python train.py --num_hidden_layers=8 --router_score="sigmoid" --learning_rate=0.0176 --beta1=0.93 --max_grad_norm=2.0
Below are experts of layer 5 (counted from 0) of a mixture-of-experts language model. Rows are named router (the router's row for the expert), up (a neuron's input weights, with its number) and show model dimensions 384-479. Each number is 128 + 32 x the weight over its row's rms, rounded and kept within 0 to 255. Numbers have three digits each.
Before each expert's rows: "gets" lists some tokens that make up at least twice as much of what it gets as of all text; "comes after" lists some tokens at least twice as common just before its tokens as in all text. This comes from a sample of Wikipedia text that the model never trained on. Tokens count by the router's weight.

# expert 73
gets: " ", "-", "|", " and", "202", " him"
comes after: " in", " |\n", " ", "|", "\n", " In"
router:115152099115100153170099116110157148073065142135139179100155152118137153093153145129075083064153176096145167105115107133130204110139084104101179114082138150165093091113132148139092141154121137152165138116130120156139154082125072097117138101154138102112096069148096146125097084133166107134
up0:145109147128048110147137127126063194109096098102136167129109067134121096111114156084162128090082106096081103121069082096139088128120156087115148167138107119145137169131136076150120108144136132141108148092115110189114139129139115100169119179094121099117138079138119099147141147102153130119
up1:118121149105134112125074127105104116108092129102137138111104129092134091142137132117106134098086116167091097155136189183148115197090062098096127163135140178097162075094128186079160083165119143128079157123142121140144131122125164159134112067110154093061153112156075149142080138130150093135
up2:101106093085111168084125135139136150153110162131127140111068174154136094145137073118114153108162137134165119117089083151149161197135165175145076120098070152110149138132123114172110141120156065112100171113135149166128119125179114127128162116138099195097152082158113138140121147157157160156
up3:122152202083095059146082166123133145131129138137101142130137177106160120106097169110100163102145148093049172105116083129165163124128134068042180109099074170083135139089147142128041121142097121094123136162167067170154161125140105137123147083114170113088109082129046116170091081112149165131
up4:048115121125153105086133182138106169099170114098154127111085135103084133148138143086036170167068136060131148146163132114154149103167143082095131094136143145106115080130085126147111077114115109127119176134103059081118120078119102149101044163162162037178122134198110115131155126142145083108
up5:145164153099182113102128119119119159152108131124123100096152072142157057139118186177110101146144127145097174103120130136101137121138124056145138112132097125111139166104165158142218117114138124146085076142158125091104085112148113172144094151125218119168128159119069140129093137118133120162
up6:145153131147160073138114140130186093107117093104099161150130210110161101107135107142113119142054158107088096094158099159099133112133105148095107127105164161107085112173119152150080090185119155188180108132176138143102107113117127080139135112111179117124131125167140138140109137093132122161
up7:120124175147142116108133129120136147139088161119070149109116142104160179088141128140115137141125118113145160190102104172199150103114148120146104129115100157181181117069071121150151145151148119109100086128129036102173107092126129180104134115144101103216069158154089169163127109055197084141
up8:099116098156127092163037093092056107122096111086148116121104146163093108115131147101113159143135111134123153136083146116073175109133103136115132103151095151132129148065112130125109074159107061097121117117070140163114134097113138148108119089115086148150143119110136157113168112134174140162
up9:062128092136119164146109133120154199133115118169127077060121133090137128125133079138066119107152107069165123105109120104181147137072126096198112159103102083126095155143132181080159107110102101151144073135204105146177157107098055132146129113101154106116178070136090137139102130177226097030
up10:158064110097071146136094135085079085103092187144142153188163106168095188089136150178076108125116168143127071086150037179109081149163158206151088153106107146150069121135070175085119173099115112155096164106114145111110133067131049097110149107146169117118112105152152130177140099130150085169
up11:158132110167151143100097146125168133151148132070143149136100123193144092108095116110160133141116122132091209160165069155135135136181132133123099101107085157125139045169187106099107099160160057145111082112137057181140116136113101104159133083140102143139063141109104122079159141125109138175
up12:097130130204164153104106156113117132129127090153151102159148080122132147074137143136118096138088169078129048187104112152123070107178160120128101075167138188096118123086150056175175037166137124165096125160094103126171126096049162146088127157070135101174090042097126147130103094099200086158
up13:070156184077146186172156086191098081142122140073109131112095195098179180138121092138073108139104097122139150142099104137152167141099159160138121115087124128155113150122093171128107133073152092087208097102160106109084113105151148142134112081101171125166140142145132132144115112104105061129
up14:162082132146117106098171132160128082195121112127155159091151185145090167205118109168143137165159133138110175128109109190127160141138090114141207148127031102159140121138138182066127116104120118153109086101152129166169159095107096154051124163077147111102109151130114174114069129129113141127
up15:122151129177113138060098089091092106147119091133141121176154160119171131106124164100112112134117144131167145115107079160155056156136134112119125060121129145087096197156144078139108152138169127172087145173175068145125126151133075162124113108141152115186105114163075061137072135150106082164
up16:125170113133162151104091149153101083137130134169099204141047103092112122130114102183134125105120084085160096165142101193174108118172172184138141074116148155081097173128106159067129107140107080083072159087158085129102135069206167118117142128088105109188132106104112152085139082091118092098
up17:174175139111162129085131135132124065083078121110115152193113123169118091107133121124074135093121102130141197060139095097111158129084186145161118167131112132183133124136155082123145081157101145130098152133190092186133135124106079115151080109152128158112093098163123121101097118126130078116
up18:127158137096136111114081125106141164186108046141135113114128131127166106140129158108119109117094094129114084132115113191106150128163128111163102085189083101154174150133159111170156127081088150116098124181148105166107141181131091174137134091172120097137218171132131111144071115139072059119
up19:077117115112089127149094123138082177127174163100108083126143152164126108089148199110112174158119111073140193087085123144151140136177149149147184108166084067094072106135169158127119192076116127165159182152158115104098165083141162143106134115156135121158114136159098166170137133175140084140
up20:117161170134123105118087147102124187146136057099086142168102048193116128125116100125111144118101131105129147163143088197120151110107127082136134155183138185179162087153190132164111144127113075117149130168115091115066185172131133110107123060181095120145157068184139145116101107102078120132

# expert 24
gets: "-", "\n", "|", ")\n", " -", " •"
comes after: "\n", ")\n", " |\n", ".\n", ";\n", "==\n"
router:082088179070134065116138141104146104146100160112138087178102132152140163061136169170104152096126115157076099050112106083077114166117167144149148071189136093091164151134193162156143090101143152140134091125150114135135131108118103090099141132160100157084136106138159124158147143107190093130
up0:092119161141095182135133138126167139123206123149090106136166125108140111146157160202123148139117142148195135119102098124115166129136090105111145110180138142133142138140164108147067100116148134175144181113203116112132147150104091141109125128156103089078098089129099100179141094190060138082
up1:139178092093084154145162091148125135152118137143096111088155100124150089174126147078121202142151163118168113081133118152081177125098076139163144048136086150088152189115103141158176118138099126037134096134031159142133179116084101157091122086122123134100077140079145194136142098081087134089
up2:058102100126126064171134124125142093148113168150098158139171152109090158087120138165146150125165093124109137151146109100142129171174106120099120063154119159175157122077189056143136118201135178129122134191135104205103116158121138134088122165134123137131153139180095130145134094138053184132
up3:133077146121126191106184124151132132067132099088096126146134195163129129185102166108129105149152185130128110111133166107098102138193085098110144158107090140121108117106130182145168185134148143144140134172085142148149111117075095076091081140148104110079105141146108113126092066059174097142
up4:163114135107086135195113151130151130144090109125113186134120202096101060160151099140112099112096088142125131149126065106090130098142100101116175127148132069139184114114150121112132052143121140099120198134092159137125147130148125145116140110155098054150121120172081162119092123144080075141
up5:116127143078117138130133183154125140167154159088144131129106096069096150125128171114096095099097146166191134125163131167090111116167113114132116148130135195151147138132094111172121109124093129170119166140112161087055187117133124121104123134146176109113099116144104101159072095085134135144
up6:113149120098151122187150105136108117153177150158072130119159154121072119174167115120159134097142120151141127065166101129106098072099162128097167155150104088123156052151118180084168109142168102141182130143184176058116157107142131139125111068095138076080121077156138123208100110222087118130
up7:120115087101119104176166129159101176127140127133102169104138134140107115071161117158061091139179128130116152063119101093090158131126133178112125131063140131131132197128136175094159138113065190140134062139178084137150131134142103080125122156152110140145138126130119148139139093126143140100
up8:076155187094123117145052157047121079098042105152113118086126154169148145178102075148129128156082169170159142137127113141122102133153074142144165139138099106059142095100164087119163086127120104121091107131117142091180104076107142137134134112114122084174135118151113107144134060142124150142
up9:144123101124133115088103145113080127069156111099113148104102149122109164153080132119124158078109109132109170103140137119120147174106161111134162172129072141082130133117122154177212137126199136194113186152089122118140095132121177153118123105113086146119167110126097122158108055148136147166
up10:104071111174136120111158106124108164129150135108204123094121167107126079113053109168103145145077160107126135102103038120121127167184145177104112125168082097147162112134138122151191140121122153144063160131145151204101114098127112151122086105109075103168133082111137136121083122137209133070
up11:113098120107007065105144134155124176067101070197134163169129174102142088082089182091154160091156183095158199070169115127138125186140155110110108115179135119117160149161143078146125182097085098144122138136140132129131116170104120112094123116122136210147144113139140127121180149112118136125
up12:164132104128132175102147118163120104075164074124117162105128131185125101095143150181132172102181208145086144106112145113159097112099067154170134128113114059153182091148159154119175162107122121106081145069145117136112116140117146157084157146106156109131171110118100136114125043114168147125
up13:137112063165143145144130155099143141154088128145139081072143141131154125176130169121157133114118094166166169108095061142171166127135149147097169140154091124128068106086145098109128117153106120127165106117197188202102105167138059189182159124126093114208169093250152157132110164041200089138
up14:112125139153138139088091128056131123107130083131184152189135194100089168188155195136083110136153145084141162149142138098139111144113078116107165144133128124098131116133142178135128061105157150131153149116100118104147139101168079142169099109085161113123128133094122100108127092093064105162
up15:137133182107155133179132122149133153179084139149019133108145122148151092165173140126102143123130127196105111152152077127112140125131125149123146125110129149120145164140109142114131142116165197069145077191102102186112105159119112072160118122181128129108116110089068119149125107091158110135
up16:124136117142108158167161173144128098124115080122061157189181109146138109160127107137123068096133105105133135126091144095085164147128087115169161109136078147101142126161096130117162098149124089116034151076129178090119110132104100161059093146151065109115173124162127116056087065136126211132
up17:078151127123152133168123220098106068128150165184137083109135125068080099150145130183141180125155154088081062118117083075122157174120113105170116204150094107136117059180151097121123171164161149120045118166097128099141196141111092126099144160119073116174097065121128172098157137098130182119
up18:091163149133144122153122146139120121094178155095112132132149160160098139112221158156033127114119184164122159047122080062075132146112117109126119134149108192129126154093117105122153105145115134190109112163125086169132118177141138169145115122111080238122127140131137088150089105034095126118
up19:156083087130199084072195073153171147096102150087111147109149186101126100152183171144102145133096176191026046122122043147141074142114156155129146144179068141098106082130030120112138123056171107174126159118162154148119079105183153162115128101166161089103105137097119124170020160100132117098
up20:159187078147145131118178130147111108103099110135095127108145110141122098107131155140126087143106139177132080103119084117084121096113093083147139134165128130140118077080131133109108097071158194126092160127115183106114151159124200091171129140141119087145141107141118139128082167154153136140

# expert 50
gets: "-", "\n", ")\n", " two", " three", " four"
comes after: "\n", ")\n", ".\n", ";\n", " information", "==\n"
router:119073159075131081106144165066140137158098167168127043119093131091146182079168154120069132117129113155134162100116101109150118167129143160127117080196133139099167178155141133118156073128140118084059149153125102117122188125164103071142170122121124165123074164087134097161087136159195112146
up0:046158099116097077115088132089111108097187126109148098111143116107133135102125131147159092073146138128174134133091130103147137118103203181151153099150153148162081157151072150135159099115117141156125119144142114126126112100191149069166129174142195099176142101170140158106148090108139160141
up1:062166114100089169102165123119173135103117126170109139116148062184061118139172097137133110129164147144131160174077130111085137181177138085156195151117100103096054119133114156116112116136107067146120174105124150154163046097181118101123166159127131090174140133139158168136110123137147125167
up2:128133146171166082099175115118147171147120131151136151126129111129095149147182153169129077115062173143140118196113108139130134189159135214165143125139165166145177149146152126176193069156098104044099181100138123158049146129176173113154160116121133107141130158112050126163151155084149180177
up3:112099165132098145078109139112135103158126128173132138169110085177111210125113127199075156125165194137149109108126099113169147177134111143145139137159175133123142120114106109189146091148052113103080123145093165110079183126099119129151149162160148090202171103180077203102171126086171118140
up4:113127168105067104155113048062044109114095126137081135126075107194144069097150121179097189142159110205159145146143128141120155100165137107133140101176113145128137149172136123130158140165085088114090170112111183145118185080112147150192101129100180178128184123152150088127133156132141092123
up5:108135074097117119083143168169102121138126155158091124149177132153154075115155148110104144111096142118110156103140096107141150132188131114111160153129140181116114140138123097137126085109116116187095176159114146144099153122187130112077090153105078141091092173130143117212098033155036103099
up6:180065186109115130115160137095145149078135132087119103179166162118128130145114157109092116177155170150130121124101077165118123104185156116098160162138114193140129174146153123163162142151105135067058130140114171120106112091083047148139119118113107127133139158159128153084157101107111144159
up7:152118126118110149092161085147036154105217052159121140118110176065191110131076134148092181141101133132138151134099116104129143144152168115099058062185187122141094148067180145104126174123069112192130151108142113119100246109137124140115148159089065174107090118039066147126065113112082153132
up8:127128102118064076161194145150117150155121135136132120154157090148077138103148119162064121126120113094080126104117100164115143143177116164150102130141154176138140101168134146168174037154134136116101160080162167089067155117112107079186040137157098184128117055160130129098129141190143168140
up9:102154212097125119110108149109163136138053125058137134095118091169141134090191078194087223191084119160127138112087104099101176206156110144198092103101173148168129114142127121149112122109114114128122174122154176133102133125110151143147147106098092154118120101163171147172134101161162150153
up10:144099162127137118119139138163110141122102137174130139029130119172129134096126137145103212109149126097112136187110116089141085111179119086112105106127132192141154123104159172131180161144157228110112178130147137144132121126146113107179131112198131133149105156148001136153137107144135104148
up11:107098157126125139163133069176068096176144054148102189123110152109144141137099040135135169100114097105165133149134112122120078156171100144125156089121136128136165157106112156131190121118124171102138188148107152151042141149115062131103127209114118110147151166124118183172122120131162160135
up12:104172169129163171157167129158133128130180094169142168102130103116177051113145133169133213133133121082105109103164132081169131093153152086117167151138147149164174093148056167152157127116104080168117136141148171126170229124128113067132156128134119119158141141137176160147075135080103190185
up13:147093115129119098187158179127165122156090151071101099166151145084142107128127140196132135089080116134059145139078114106121147111136168166156131162127091142120127105163137146156131116199151126107146118081142154102112175162160130149106154050119165155102134095103137097102099148150107110187
up14:146081130188117171075152099120115119064162126054164148096121172140113123136146187112112138145052110151140133133176172140127162152131121138082095151154140206102149141117134149153188156126107164139130152136101134142126171169106118126135184132189089123167117104137120114065092134127155103067
up15:097101115132103105126100173108099141129054178161124130089099107080127124110100099160065126161141122174161048078113130119111162174131093120127140158145118157073130119120170159192131155145107155100056109054182102097155093146128139100156111160103102160185087114135084143153105132102109134136
up16:108078121100156094154184130130106158145127103101066129120114128147094122164089111134101126157151122133254145099146071147147145144107105116084095145162174138175131111082056152172088074054142126052137095136106094108174182147135108070125163109175106107161137064152083086178153125126144163099
up17:105155156162118140173152063071131074149123226116070157151199164089134118089172180155102087057050072160119117133105091070117122149148149101080139147196106136089174156125155087074100099141133173117128080093166143095140138171101128132135127115076176113114151153161104112149074130119009128099
up18:137127165141132148134134128127100139132135118067154124141089148107137138096093065152104097147118147118156154155164093134106118135151131140113147143114188188108117164118131102145184138152096109109085107072126135171123127131143133192144134122157122146065152140149122150146128168119133176138
up19:102095150188106135104171105072147134158136101130126131158097155131159096136183100177102139114165121136151161115108078103116099137119185190045125129174185153090150099144157153088142158150119112124112093067098072075146121094140076125166093118102096112127165166073098153144183140183175158119
up20:116107124158098089144097078153112110113127181110157090065072100100134120083191130180124102101070174148129142155129153144067125103113103164177138099162126151076113125087119086171132104171185108152141182130118137165157193118113126119131114182111171132107127129178104145161083126107111081158